Weights of a small mixture-of-experts language model, trained from scratch on English Wikipedia.
Training: a variant of SOAP for the experts, 277M tokens, 4230 steps.
Below are experts of layer 6 (counted from 0) of a mixture-of-experts language model. Rows are named router (the router's row for the expert), gate (a neuron's input weights, with its number), up (a neuron's input weights, with its number) and show model dimensions 168-223. Each number is 128 + 32 x the weight over its row's rms, rounded and kept within 0 to 255.
After each expert's rows: "comes after" lists some tokens at least twice as common just before its tokens as in all text; "gets" lists some tokens that make up at least twice as much of what it gets as of all text. This comes from a sample of Wikipedia text that the model never trained on. Tokens count by the router's weight.

# expert 25
router [138 145  40  92 113  90 144  91 150 191 131 146 143  92 101 131 171 108 145 147 138 108 114 129 147 153 158  56 109 149 107 103 173  86 178 114 100 125  98 120 110 148  95 166  71  82 138 134 133 144 155 157 133 160 165 115]
gate0 [120 108  80 123  75  55 153 133 185  82 171 121 158 172 139 123 114 111 153 215 132 114 173 185 130 137 165 120 156  68 119 124 139 174 139 109 151  98 139 160 112 136 121 128 107 146  73 161 139 100 132 111 127 153  91 166]
up0 [125 117 128  93 173 131 129  98 121  97 123 147 110 144 107 142 142 165 158  58 141 182 166 123  93 160 178 126 222 107 188 174 131 139  85 111  82 141 105 111  37  92 162  98 109 175 141 120 126 154 134 214 120  95 164  62]
gate1 [182 104 112 122  81  77 121 135  80  85 121 117 106  91  98  81 140 102 128 198 112  60 107 158 117 115 136 104 125  79  72 141 131 121 127 109 131 124 104 172 129 174 115 163 139 107 112 139 117  73 134 121 149 158 121 105]
up1 [138 155 108 128 104 124 117  62 138 104  65 134 137 181 129 130 122 165 104 129  62 139 113 113 106 106 180  95 105 164 138 121 134 124 137 138 137  70 153 130 106 119  92 109 169 139 138 111 117 122  92 112 161 122  83  90]
gate2 [109 102 108  89 165 115 138 122 127 147  91 126 158 154 130 144 148 145 179 110 123 128 111 134 108 121 113 132  87 175 103 128 118 108 180 145 115  97 149 191 190  73  90 124  80  77  79 167 163 174 100  72 144 115 126 160]
up2 [122 121  85 133  92 200 139 123 145 136  83  83 104 121 132 183 128 144 146 107  80 180 138 119  57  93 136 137 176 151 175 119 107 114 157 129  79  74 141 145  45  38 131 103 157 110 137 146 147 151  99  96 173 105 151  94]
gate3 [ 79 102 110 176  34 128 153 145  96 102  87 183 148 139  82 129 140  90  78 143 168 110  85  80  90  92 101 172 111 115 143 187  92  89 111 114 162 105 128  90 189 111 158 133 150 129 118  96 149 119 156 138 146 162 172 122]
up3 [146  72 145 149 115 137 128 162  72 106 118 106 108 110  93 174 142 164 126 114  79 118  86 114 156 114  94 152 159 116 137 171  99 133 117  93 126 135 134 103  96 173  83  94 139 148 160  67 187 130 148  79 115 108 135 155]
gate4 [137 121  80 128  77  32 155  81 163 121 163 106 136 156 111 119 125 147 164 170 134  78 178  89 114 148 145 113 194 136 104 126 102  88 138 130  87 196 128 140 108 175  80  83 123 124 123 163 108  79  99 110 114 128  72 227]
up4 [170  84 174 168 163 171 117 121  73 115 156 126 116 185 146 158 100 140  74  79  97 110 179 112 133  74 151 123 125 171 175 119 100 147 137 132 152 143 158 137 132 130  62 125 159 157 137 122 160 174  61 128  81 158 110 137]
gate5 [ 88 104  81 131 105 151 129 139  74 136 158 108 175 101  93 135  81 123 201 171 128 207  96 174 147 123 154 129 149 134  78 127 150 136 136 125 158 124 133 115 108 138  86 166  80 135 119 163  94 104  87 137 135 122 134  95]
up5 [127 124 138 108 207 125 103  89 114 171  86  84 100 107 162 115 104  98 136 148  97 100 121 171 128  95 117 158 104  98 181 121 145  74  80 112 145 106 147 132 170 131 118  84 107 133 183 119 122 149 140 121 108 141 135  89]
gate6 [128 131  86 138 162 139  90 147 107 109 117 154 154 109 196  97 105  83 185 164 153 143 125 148 124  98 105 116 167 150 108 169  85 155 122 173  65 117 137 133 171 191 138 119 131  99 125 177 155 133 128 123 132 165  90 126]
up6 [136 175 164  97 162 120 175 158 163 137 136 123 107  77 122 164 159  84 171 169  87 168 141 141 171  57 157 129 131 129 110  76 168  54 132 149 112 144  88 165 153 121 163 102  94 152  79 134  83 155  94 120 173 129 139 155]
gate7 [ 75 173  87 162  83 107  93 184 166 126 149 146 121 116 139 114  69 148  75 155 119 124 124 105 172 164 111 103 158 111 203 140  85 117 129 153 161  76 109 129 141 138  79 133 173 116 134 168 108 156  99 171 132 121 105 191]
up7 [141 110 141  92 136 134  90 134 156 159 122 187 112 129  88 117 102  81 135 124 120 128 134 101 194  92 126 152  73 145 150 106 143 123 114 127 155 166 201 132 151  84 186 128 161 115 162  72 163 164 104 148 139 111 102 191]
gate8 [117 131  93 113 114 136 154  99  72 151 111 141 131 105 141 171  89 124 116 117 144 173 161 132 118 119 118 144 121 163 110 110 114 167  85  98 114 125  82 190 112 126 166 123 153 146 138  84 133  96 141 148 101 127 115  95]
up8 [169 112 163  93 116 121 134 133 202 141 142 103 146 112 118 175 119 140 151 178 170 116 142 122 116 100 113 123 101 105 159 194 138 173 117 183  99 145 141 142 111 112 175  70  97 114  79 155 124  99  98  89 202 134  98 137]
comes after: "1", "2", "0", "3", "4", "5"
gets: " |", ".", ",", "–", "|", ":"

# expert 70
router [109 178 144  82 163 148 131 141 138  95 116 129 153  71 144 153  75 127  52 202 142 143 114 125 117 129  69 150 108 179 104 199 142 153  95 178 136 156  82  90 179 134 203 154 157  79 134 151  94 107 130 173 118  95 155  89]
gate0 [167 123 120 133 131 130  86 167 126 110 235 105  90 144 197 165  75 138  83 166 180 125  98  88 121 115 115  73 105 123 143 146 116  83 144 148 126 153 132 148 158 130  83  94 119 100 106  76 151 112 109 109 120 156  77 107]
up0 [185 211 204  96 198  87 122 170 173 145 162 105 123 121 134  65  94 112 132 114 130 135 123 164 109 122  82 120  50 179 134 158  55  88  38 116 111 137 123 160 176  92 109 117 120 113 135 151 121 125 104 161 153 134 171 153]
gate1 [169 179 140 104 120 127  85 170 152 153 153  91  85 100 113  96 139 152 162 159 101 172  95 129 137 166 103  86 141  98 130 140 135 162  83  82 154 157 168 129  80 111 108  68 140 112  97 191 133 131 116 161 172 129 161 132]
up1 [143 119  93 149 117 200 117 197 120  45  90 120 132 100 148 161 134  99  79 122 160 182  79 174 165 112 125 121  75 151  84 143 130 112 132  74  84 143 145 158 110 133 166 120  94 131  70 203  78 191 113 174 119 153 139 116]
gate2 [105 141  55 114 139 147  98 113 153 107 199 102 161 138 131 157 146 110 107  93 155 159 106 142 122 187 160  53 175 173 161 116 136  88  82 119 173  56 115  61 106  88 174 146  70 143 129  80 100 132 175 183  52 165 211 120]
up2 [161 126 147 150 160 173 171 191 105 133 141 128 133 180  76 146  85 150 122 100 107  98 131 155 144 186 115 161 182 117 136 122 108 125 161 174  89 108 103 183 116 143 127 132 107 190 148 140 158 127 161 128  93 175 128 106]
gate3 [129 135 165 127 142 145 125  78 148 114 112 115 174 191 161  85 161 106 115 111 174 110 111 142 103 163 114 106 145 171 144 163 119  42  95 109 138 143  93 140 130 160 167 133 126 159 107 139  90 123  78  66 102 157  95  84]
up3 [120 118 197 128  76 133 131 155 123  89 183 138 127 134  85  78 121 150 177 107 153 137 144 151 135 152  92 197 165  70 159 143 109  76 140 131 176 102 158 159 135 122 108 109  93 153 154  90 158 139 149 120  93 197 134 134]
gate4 [150 121 172  94 183 169 141 152 127 118 140 121 123 105 170  97 144 187 156 128 165  98  83 131 133 146 132 115 142 115 127  86 127 141 169 175 169 155  89  80  51  99 112  92 115 173 127 119 140 148 162 163 117 157 114  85]
up4 [127 149 186 160 109  71 133  97 183  89 107 131 132 159 118 122 158 160 162 143 116 128  71 126  75  81 193 152 113 124 127  97 120  57 108 101 178 140 165 171  69 148 121 112 110  90 114 121 197 131 108  75  79 174  88 118]
gate5 [149 141 169  99 121 137 131 166 119  91  70 121  71 136 131 124 103 114  69 143 144  89 188 126 187  93  48 151 136 138 125 140 166  98 139 168  79 170 116 111  81 156 129 113 144 119 164 167 144  87 128 154 127  90 159  85]
up5 [121 129 100  88 145  99 105 165 138 155 177 152 139 105 165 139 154 120 123 193 180  42 108 170  64  92 112 163 154  74 118 173 135  38 135  49 111 152 109 119 120  83 128  97 130  97 128 119 156 104 114 106 168 126 128 123]
gate6 [201  76 155 147 138 127  94 116  84 174 107 132 180 133 132 130 121 146 141 131  46 159 145 126 157 158 131 133 101 150 129 148 116 107 146 127 133 171 151 115 151 134 151 106 151 109 107 205  61 155  93 141 139 146  97 129]
up6 [176 115 100 118 154 145  71 170  80 103  81 130  81 131 191 172 158 136 109  95 115 189  72 135 118 119 170 155 178 127 107 108 176 122 133 111 171  91 160 120 151 124 152  98 131 122 101 124 124 143  99 105 109 110 132  84]
gate7 [ 67 168  96 136 146 148 136 104  76  46 130  85 137  96 121 139 154 141  94 128  85 161  83 132 128 153 176  84 127 163  64 166 116  91 148 118 145 139  99 143 108 132 158 120 116 163 154 106 138 103  95 127 143 177 125  98]
up7 [ 31 153  85 122 125 124 129 144 134 109 109 161  94 188  67 140 161 138 122 135  41 121 119 117 123 126 124 105 122 132 126 110 165 135 166  93 148  76  99 125 157  93  42 201 127 167  82  98 183 160 124 148 118 137  95 148]
gate8 [174 153 113  72 177 106 135  96 130 158 153 161 129 134  74 122 128 142 127 121 145 118  94  68 136 109 158 161  98 130 185 116 111 132 153 174  92 147  97 151 118 135 116 178 108 175 128 121  96 118 146 107 125  51 159 148]
up8 [133 106 132 107 120 120 169 114 134 128 164 119  89 138 106  89 100 109 171  91 117 126 152 106 135  95 160 169  39 144 138  68 179 151 102 166 160 114 142 158 151 165 132  99  76 131 132  78 115 158 208 180 141 117 153 147]
comes after: ",", " is", ".", " a", ".\n\n", " It"
gets: " which", " that", " who", " It", " is", " a"

# expert 43
router [130 148 113 124 115  92 138 153 145 182 135 110 171  83  96 148  92 124 147 102 181 126  96  75 185 130  96 101  87  98 120 174 158  95 135  93 111 162 145 143 123 166 127 106  80 100 130  66 121 120  97 121 122 116 161 172]
gate0 [137 158 122 116 109  85 125 142 124 138 164 173 136 134  87 154 132 172 119 180 115 127 170 130 131 135 163 107 154 118 124 119 172  79  26 132 127 134 147 118  82  87  92 106 144 135 104 119  71  87 133 117 117 104 148 157]
up0 [122 127 121 113 108 126  80 177 121 148 116  99 128  82 114 167 152 157 104 105 180 195 177  94 206  75 141 127 115 101 167 112 158 115 128  93 104 141 153  83  99 157 119  89  91 149 115  93 130 159 170 149 151 166 116 101]
gate1 [109 129 107 122 122 120 181 105  78 128 181 139 138 150 141  43 130 131 164 161 167  47 158 121 121 114 131 171 109 129 124 141  90 160 157 131 104 141 102 124 202 136 140  89 110 156 172 159 149  70 114 120 135  92  73 153]
up1 [148 127 147 153 129 182 125 124 156 202 126  97 125  96  88 132 133 152 122  98 163 179 131 107 114 139 175 143 158 183  86 134 180 126 159 122  80 209  81 142 100 169 115  99  88 139 149  79  86 170  83 117 103 106 124 157]
gate2 [190 137  99 119  75 111  59 151 157 123 133 148 152  59 113 139 106  94 130 165  96 106 147 140 130 142 136 112 118 153  79 139 108 105 133  80  96 184  93 166 155 160 131 150 114 160 107  72  97 127 182 157 158  99 118 177]
up2 [172 152 165 159 126  81  78 209 112 139 135 155  83 151 126 152 117 135  99  80 104 106 137 148 184 115 161  79 131 143 158  96 115  52 152 165 104 168 106  67 135 100  93 113 129 109 191 165  87 136 130 131 172 153 118 108]
gate3 [155 153 128  95 110 141 117 120 146 113 129 138 138  83 182 144 100 120  98 185 124  42 126 157  76 103 115 144  73 192 131 135 166 153 130 104 116 191  86 161  67 149 109 152 131  83 116 130 130 109 150 150 121 216 105 189]
up3 [177 137 105  68 114 162  84 125 115 113 107  97 106 107 128 177 146 102 135 179 146 179 167 157 140 128 111 117 127 150 162  77 120 114  99 135 116 170 139 143 139 125 107 119 109 125  94 179  55 174 109 154  99 192 190  87]
gate4 [109 114 145 154 131  85 131 158 147 129 133 175 180 127 100 126  97  88 139 196 148 199 128 163 145 187 170 161 173 133 119 158  65  92 131 158 105 151 161 130 154 171 149 128 163 101  73 134 131 182 116 148 123 159 110 109]
up4 [146 148 108 142 184 108  85 179 118 127 127 167 148 137 131 133  87 131 127 134 166  98  92  70 155 104 161 114  90 156 120 154 174 130 124 114 100 117  75 124 109 119 138 156 141 141 175 166 138 158 172 103 114  98 194 130]
gate5 [107 117 122 182 137  92 106 198  97 119 157 179 100 120 147 205 124 118 100 142 109  66  68  84 149  24  63 135 124 170 136 141 135 119  93 113 125 198  95 129  77  74 115 115 143 111 166 116 146 163 161 185  76 129 146 146]
up5 [157 154 112 112 136 130 106 116 118 124 153 176 167 176 159 146 160  74  81 108 156  57 109 105 171 156 112 108 126 172  59 150 161 137 116 162 109  91  75 147 149 137 141  92 129  96 132 152  89 146 177 112 121 130 118 158]
gate6 [167 107 125 103 102 105 103 164 171 144 148 137 173  80  57  99 150 129 133 133 137 108  66 108 150 106 139 126 182 128  42  80 104 125 114 103 119 124 101 116 169 125 174  93 141 130 101 113 156  40 111 170 158 136 149 193]
up6 [161 134 171  77 121  98 141  48 117 136 104 100 143 198 152  81 148 160  87 116 142 111 136 126 158 141 141 107 149 127 118 114 128 175  79 143 102 131 119  98 119 145 137 162 124  56 109 131 147  79 126 191  80 167  77 156]
gate7 [ 91 115  80  69 149 132 125 143 103 161  65  94 147  99 188 137 127 135 108 165 147 108  82 140 149  85  73 140 121 116 133 153 139 112 118 139 123 129 146 132 111 149 124  95 122  84  97 128 146 151 108  81 134 160 109 141]
up7 [112 155 109  84 141 127 186 142 175 131 156 114  91 157 187 121 104 115  99 123 119 123 100 121 161 166 174 142 135 175  69 124 106 157 170 110 118  85 123 173 182 141 145 143  80 140 130 168 153  94  82 101 111 153  98 103]
gate8 [135 152 115 131 133  91 177 123  85 126 119  82 101  63 111 118  59 133 107 145  88 162 103 168  96 136 157 121 149 148 137 182 167  44 161 119 158 119 151 106 103 170 177 119 129 105 159  53 150 147 139  83 101 162 164 153]
up8 [188 183  83 120 145  74 137 153 142 162  98 117 160 165 161 153 125 169 161 128 152 114 112 157 110  84 131  77 163 104 141 115 104 117  93 120 129 189 116 119 195  83 134  94 149 145 124 121  95 118 155  93 147 120 183 179]
comes after: " |", "4", "3", "2", "1", "0"
gets: ".", " |", "°", "′", " −", " +"

# expert 30
router [ 99 161 121  83 147  73 156  86 110 107 103 116 144 160  79 183 168 173  70  76 116 139 143  98 105 103 140 139 124 112 151 115  67 159 142  84 120 171  87 137  97 114 193 100 191 196 106  63 174 180 131 121  99 107 167 132]
gate0 [ 73 116 123  79 135 144  46  96 137  96  98 109 157 103  80 139 152 171 152 106 112 137 128 140 125  66 112 111 150 150  95 150 133  93 141 147 180 123 161 146  57 102  98  96 145 115 125 152 154 137 135 142 120 169 138  80]
up0 [172 101  66 120  86  73 118 151  77 103 127 133  95 103 209  79  86  93 102 136 117 153 211 106  86 143 152  90 144 147 172 131 109 126  79 102  89  99 114 154  85 122  79 110 139  92 132  96 155 127 119 106  77  79 189 134]
gate1 [158 140 106 143 133 105 105  71 181 150 177  66 134 100  42 197 161 101 180  94  81 166 158 150 114 151 137 137 145 160  59 139 103 150 117 135 152 162 160 115 124 128 154 121 120 152 173 118 123 120 189  91 125 153 121 111]
up1 [137  87  84 119  59  61 173 114 137  45 140 103  77 153  89 202 152 110 202 127  69 162 139 100 126 197 176 136 134 138 173 143 115 152  99  64 132 110 125 109  93 139 108 112 166 139 151  87  76  95 147 127 126 124 150 172]
gate2 [ 98 121  84 104  90 143 113 102 103 121  93  88  83 116 145 119  91 136 102 121 112 106 130 148 143 108 111 143 157 102 117 121 141 144 115 134 132 141 144  98 135 161 163 173  71 159 201 113  70 127 109 137 110 106 151 132]
up2 [124 110 109 114 141 151 135 112 150 120 105 105 104 149  80 172 229 115 112 112 136 100 105 114 177 108 153  96 168 176  38 120 133 160 138 124 163 103  85 154  87 125 157 156 136  89 119  70 206 141 114 138  52 105  98 142]
gate3 [131  98 114 150 136 183 153 137 106  89 135 147 127 157  97 189 153 170 155  76 150  97 110 123  84 147 104 122 134 181 100  83 138 151 108 145 130 153 138  67 149 114 136 133 143 139 125 102 156 146 118  94 106 178 130 115]
up3 [142 125 110  79 172 144  92 154 162 124 134  97 159 153 170 118 110 120 154 166  96 156 126 111 146 140 146 100  93 140 134  76  98 123 106 129 125  95 150 115 108 136 128 134  59 135 170  72 131  95 168 132  88 102 128 144]
gate4 [143 100 236 140 126 105 175 136  84 152  92 200 130  95 126  89 141 140 102 219 188 129 109 153  98 178 121 178 134 146 155  94  79 157 167 141 170 104 141 120 176 151 117 147 106 183 136 113 150 172 100 145 100 171  81 114]
up4 [135 136  89  95 125 132 146 104 133 146 110 118 122 172 108 125  96 120 102 216 138 167 130 107 104  82 118 144  50  69 128 108 105 168 128  95 129 155  90 158 143 130 111 151 148  91 126  62 127 127 120 168  79 104 117 135]
gate5 [115  78 141 130 105 118  83  73 134 132 143 179  78  66 144  63 142 115 151 105 159 103  89  73 116  86  47 133 123  78 140 142 119 117 111 117 106 130 180  69 120 156 146 144 136  76 171 115 148 170 143 191 130 144 114  79]
up5 [119 141 163 123 148 151 225 146 147 106 121 142 189 170 126 111 155 105 123  66  96 192 130 145 116 154 104 133 104 125 154 119 128  99 145  84 182 154 114 134 146 157 163  96 130 127 111 106 151 127 141 159 140 120  96  83]
gate6 [ 91  94 166  99  96 163  99 111 148 106  57 150 120 143 189  90 133 107 136 122 108 146 123 111 163 126 171 111 113 140 139 152 128 112 138 144 159  81 163 158  99 129  91 155 148  95 190 117 138 153 118 107 150 148  99 115]
up6 [154  85 114 128 122 155 142 126 148 140 172 120 125 151 116 204  86 131 112  95 131 121 160 205 132 103 118 114  94 149 135 170 104 131 133 115 116 112 164 117 158 105 198 123 113 113 143 147  83 109 171 139 138 115 116 151]
gate7 [122  99 147  81  93 168 141 200 105 103 177 193 155 110  86 141 106 108 106 127 178 103  50  88 128 158 124 128 143 135 109 141 160 121  61 159 151 127  89 124 132 113 132 147  60 175 108 124 141 165 142 134 153 101  99 160]
up7 [134 120 166 167  69 145 138 119  90 131 133 105 114 125 113 122  83 131 124 121  79  65 165 160 125 130 139 144 157 166 103 124 131 132  94 155 172 128 111 164 170  93 147 177  70 158 126 154 113 111 148 171 145  91 144  85]
gate8 [ 86 156 132 143 153 118 154 134 201 130 198 167 140  82 139 114 123 145 158 182 143 107 119 188  60 180  92 142  49  84 133 153 125 114 111 106 134 141  74 126 201 152 137 143 123 141 137 157  91 164 137 128 104 145 109 100]
up8 [117 127  93  93 157 111 173 163 110 117 138 140 178 136 123 127  84 107 136 173 147 117 167 145  97 126  84 189 147 169 151  85 105 169 110 136 155 158 128 144 174 137  77 140 145 174  79 129 131 112 120 127 123 117  82 122]
comes after: " ", "–", " (", ":", "′", "/"
gets: "1", "2", "0", "3", "4", "6"

# expert 4
router [140 138 131 147 146 147 145 128  98 161 102 154 160 180 116 158 108 148  84 156  99  95 123 118 153 161 157 159 141 184 157 119 151 144 102  64 108  69  84 115 143 188 174  60 139 127  91 125 119 155 128 132  98 123  95 136]
gate0 [105 126 187  80  97 108 187 105  92 116  85 133 150  50 113 162 148 147 148 111 134 144  90 140  98 150 169 131 108 103 121 132 106 134 137 129 158 127 115 142 112 158 103 114 112 144 125 105 130 120 173 187 112 114 143 129]
up0 [126 108 141  65  93 171 125 128 127 119  85 100 123 137  96 126 104 131 107 104  95 103 161 133 136 169 176 202  95 120  99 137 115 136 145 147 199 101 131 158  89 114 204 112 149  80 134 145  54 144 150  65 145  81 140 160]
gate1 [174 136 117 116 157 117 168 149  96 197 153 194  98 176  97 103 151 129 164 136 101 120 101 100 114 113  74 110 150 199 153 129 132  80 209 156 183 143 126 126 139 115  83 181 146  90 127 163 113 178 125  80  68 130 175 132]
up1 [ 92 114  87 122 136 160 145  89 115 131  74  89 108 179  82 178 142 202 122  85 105 196 162  80 179  98 126  39 119  78 161 135 129 109 136 119 151  69 100 106 133 106 124 134 155 152 146 112  96 150  86 128 112  72 130 150]
gate2 [119 114  84  41 109 152  93 179 165 127 182  86 113 124 122 179 147 132 134 110  50 164  81 113 150 141 171 146 126  79 116 101 133 172 115 133  95 162 113 103 120 138 156 108 141 110 119 151 151 103 119  76 154 195  98 119]
up2 [ 94 139 125 154 115 168 118 115 145 143 146 181 168 101 100 159  86  52 151  95 184 132 153 146 140 161 110 138  71 124 116 183 114 140 156 124 123 128 108  67 125 124 106 173  94 115 163 182 130 163 154 127 165  95 123 112]
gate3 [137 109 128 154  98 146 133  65 114 138  89 137 148 168  77 190 144 103  94 109 149 142  65 118 120 137 117 155 206 131 192 154  91  95 168 161 125  85 135 123  73  78 162  74 146 130 175 137 163 126 141  56  97 105 136 137]
up3 [ 94 113 183 113 110 120 107  42 146 149 156 189 175 116 100 132  71  96 168  89 142 124 153 183 169 146 110 102  95  62 146 154 126 113 117 158 110 148 112 192 169 142  91 139 218 144 179 111 139 177 167 146 115 167 154 153]
gate4 [149 110 116 174 131 154 124 119  61 159 131 155 149  67 100 143 132  91 114 116 129 125  84 143 154  89 123 186 140 135  26 157  87 132 156 138  91 108 107 168 172 114 175 158 108 113 144 141 130 119 179 139 141 103 168 115]
up4 [172 154 127 180 176 102 159 140 123 151  99 151 190 176 174  85  92 151  95 133 117 157 165 113 107  96 108 164  71 156  86 181 136 111 108  96  90 125 126 156 136 144 136  90  76 115 128 123 119 128 145 135 144 169  98 140]
gate5 [ 93  90  47 114 149 154 122 132 128 140 108 145  94  92 144 156 150 159 129  78 111 140  96 112 111 163 102 102 180  91 163 166 122 140  97 153 134  98 118  99  64  74 144  98 120 127 136 162 115  95 152 120 118 125 165  97]
up5 [117 144 112  81 116 126  95 126  76  73  94  98  87 180 156 110 167 129 127 137  65 107  83 141 147 132 118 125  77  91 121 112 146 142 160  86 122 148 152 130 153  83 140 129 109 102 129 154 151  76 161 104 140 179 134  80]
gate6 [ 94 147  99  84  86  93 143 168  61  69  96 124 124 154  85  67 176 109 168  99  67 120 128 109 113 156 166 146 164 167 119  53 196 155 102 111 132 135 111  66 132 113 112 224 115 118 119  55  96  83 137 150 129 153 114  92]
up6 [159 142  69 165 174 113  77 129 191 157 164 138 130 138 157  99 122 157 167  95 169 125 121 150 110  93 149  90 109  87  96 114 151  92 118  75  43 127 128 139 120  88 140 149 115  78 156 109 103 158 103 173 142  69 108 148]
gate7 [117 197 166  89  59 139 132 161 153 133 158 108  79 148  59 135 187 111 138 143 143 175  61 119 168 120 141 107  97  62 141 148 125  60  91  54 183 123 157  86 101 108 133 104 196 131 123 129 130 164 125 110 149 153 115  64]
up7 [ 99  95 180 128 161 126 153  93 121 128 199 163 201 125 136  80 108 160 144 110 130 129 159 173 111 156 124 153 127 102  96  96  87 108 128 117 104 132  81 172 133 126 120 133  80 136 133 195 171 124 137 167 110 209  83 104]
gate8 [136 143 122 108 139 189 136 134 133  88 144 110 123 118 115 120 132  79 129 108 125 157 145 180 118  94 163 123 143 123 145 152  91 115 106 135  85 155 143 109  88 162 162  70 189 102  75 112 160 114 119 172 153 112 177 112]
up8 [104 189  59 124 152 141  90 112 157 125 139 172 120 181 162  58 170 160 128 110  60 162 161 122 135 106 182 135  49  92 104 152 133 181  79 162 156 112 108 180  90 188 166 130 101 131 133 155 118  56  65 162 109 179 106 106]
comes after: " ", "–", ".", " +", " −", "°"
gets: "0", " |\n", "2", "3", "6", "4"

# expert 10
router [ 81 126 116  64 139 109 156 179 135 148 180  59 147 163 179 119  98  96  92 180 111 180 163 154  89 185  93 141 132 137 106 156 141  69 138 169 136 151 172 152 181 144 128 125 165 163 135 116 116 147 116 154  84 165 125 146]
gate0 [101 121 115 110 149 158 119 164 179 117 168  84 141 151 128 104 113  96 149 138 159 150 150 135 115 116 116 155  76 112 139  32 111 101 111 135 156 144 169 159 143 127 152 146 128 102 101  98 131 178  73 148 134 172 158 125]
up0 [ 97 150 113 120 135 136 121 130 161 124 120 164 147 137 166 160 145 124 107 183 133 133 135 116 215 185 112 131 162 176 111 106 127 122 123 147 162 175 129 164 138 158 173 133 204 138 168 115 116 138 214 144 116 100 118 140]
gate1 [149 154 104 132 205  95  63 131 129 190  83 128 116 109 113 132 122 103 125  90 141 145  67 139 149 157 153 114 101 176  76 133 139 123  94 106 145 129 109  88 128 119 121 104 163  75 143 140 122 150  79 124 126 114  40  68]
up1 [114 169 143 197 173 104 144 198 131 127 138 121  73 124 216 142 131 126 137 132 149 150 100 115 112 113 159 161 130  95 165 137 141 170 108 107 101 112 113 101  90 130 120 126 109  80 129 144  81 101  93 135 137 101  97 160]
gate2 [173 148 136 137  68  88 102 119 149 142 157 143 110 135 106 116 135 138 171 104 136 169 175 123 147 144 131 145 104  64 103 130 167  93  94 122 146 101 164 140 137 137 107 151  83 124 144  83 142  86 151 135 178  74 168 187]
up2 [ 95 170 141 155 151  64 121 210 123 153 137 109 117 141 126  87 118 136  92 125 126 105 126 122 131 127 124 118 133 150 168 143 126 140 103 114 122 159 127 177 155 153 109 154  61 156 139 160 143 165 123 134 162 151 141 125]
gate3 [131 110 119 182  87 114 151 151 177 129 123  90  87 122 107 103  98 124 142 121 141 131  85 148 166 108 122 153 160 104 102 127  98  98  86 142 118  80 107 107  71 103 170 112  90 203 128 144 134  83 137 148 178  87 120 121]
up3 [157 154  95  97 205 110 109 144 178 128 137 111 114  11 126 106 152 159 128 107  99 165 101 116 182 101 134 136  90 102 110 123  70 168 185 132 131 171 150 133 117 109  76 139 154 148 159 122 107 141  97 157  53  85  94 159]
gate4 [ 93 138 124  58  74 104 107 160 117 138 147 127  65  95 128 125  74  95  85 155 149 100 131 134  87 127 103 109 105 111 153 126  85 134 166 139 122 172 109  97 128 163 155 168 107 121 193 120 176 180 127 117 149 161 190 172]
up4 [146 113  79 143 120 164  79  98 102 159 141 112 131  88  91 106 102 150 121 170 145 172 142 129  67 104 124  99 129 153 126 194  92 152 175 122  64 129 121 127 132  67 127  96  77 117  71  99 117 140 133 144 117 127  82 106]
gate5 [146 132 142  94 141 168 111 121 127 106 156 116 158 120 175 166  91 131 130 178 129 166 113 156 111 166 112 114 115 137  74 131 152  95 119 123 158  98 166 155 148 130  94 111  79 122 138 146 105 207 140 136 142 124  89 186]
up5 [144 125 165 128 170 121  76 106 138 190 182 126 171 149 142  87  74 133 102 156 176  66 166 132 132 119 130  42  79 117 186 175 110 144 155 121 131 159 111  91 119 114 152 121 115 147 108 168 124 155 141 142  80 125 116 190]
gate6 [115  96 129 172 127 119  96 120  94 175 144 156 155 187 145 169 100  81 121  73 145 150 119 125 100 104 146 153 138 114 161 159 121 169  71 103 110  92  96 136 120  92 125 167 141  81  92 171  83  84 139 126 112  76 135  74]
up6 [122 188 156 168 138 126 160 137 194 114  87 138 126  82 166  85 131 131 182 147 128  54 143 147 139 115  94  97 139 148  89 128 127 118 119 121 171 165  67 148 138 178 136  92 127 200 125  52 134 167 123 111 107 136  93  82]
gate7 [105 110  44 117 163  84 118 182  95 134 134 141 120 173 203 156 117 138 106 142 126 127 133  94 142  91  82  99 148 120 146 138 119 151 130 134  93 149 109 132 137 189  74 131  85 118 135  71 117 142 147 110 160 105 104 165]
up7 [155 104 158 119 105 134 129 140 211 147 128 138 181 101 204 107 100  78  99 143 159 127 160 155 135 106 154 194 165 146  98 141 169 167 109 154 110 183 145 177 132  90 195 107 109 112 118 154 135 140 108 142  73 166 116 108]
gate8 [208  97 142 139  91 135 159 125  96 155 129  86 163 122 128  93  75  57 131 155 175 132 145  62 122 148 153 167  99 154 183 177  96 113  85 165 178 137 119  97  83 171 164  90 211 121 127 122 131 144  96 149 126 153 127 123]
up8 [135 151 141 183  89 106  88 196 162  97 101 130 130 130  87 210 116 143  69 149  87 122 145  99 128  91  94 101  75 167 169 125 163 133 120 104 143 130  72 122 138 117 123 117  91  53 114 151 138  77 104 143  86 149 117  88]
comes after: " was", " were", " he", " is", " to", " it"
gets: " was", " is", " as", " were", " be", " are"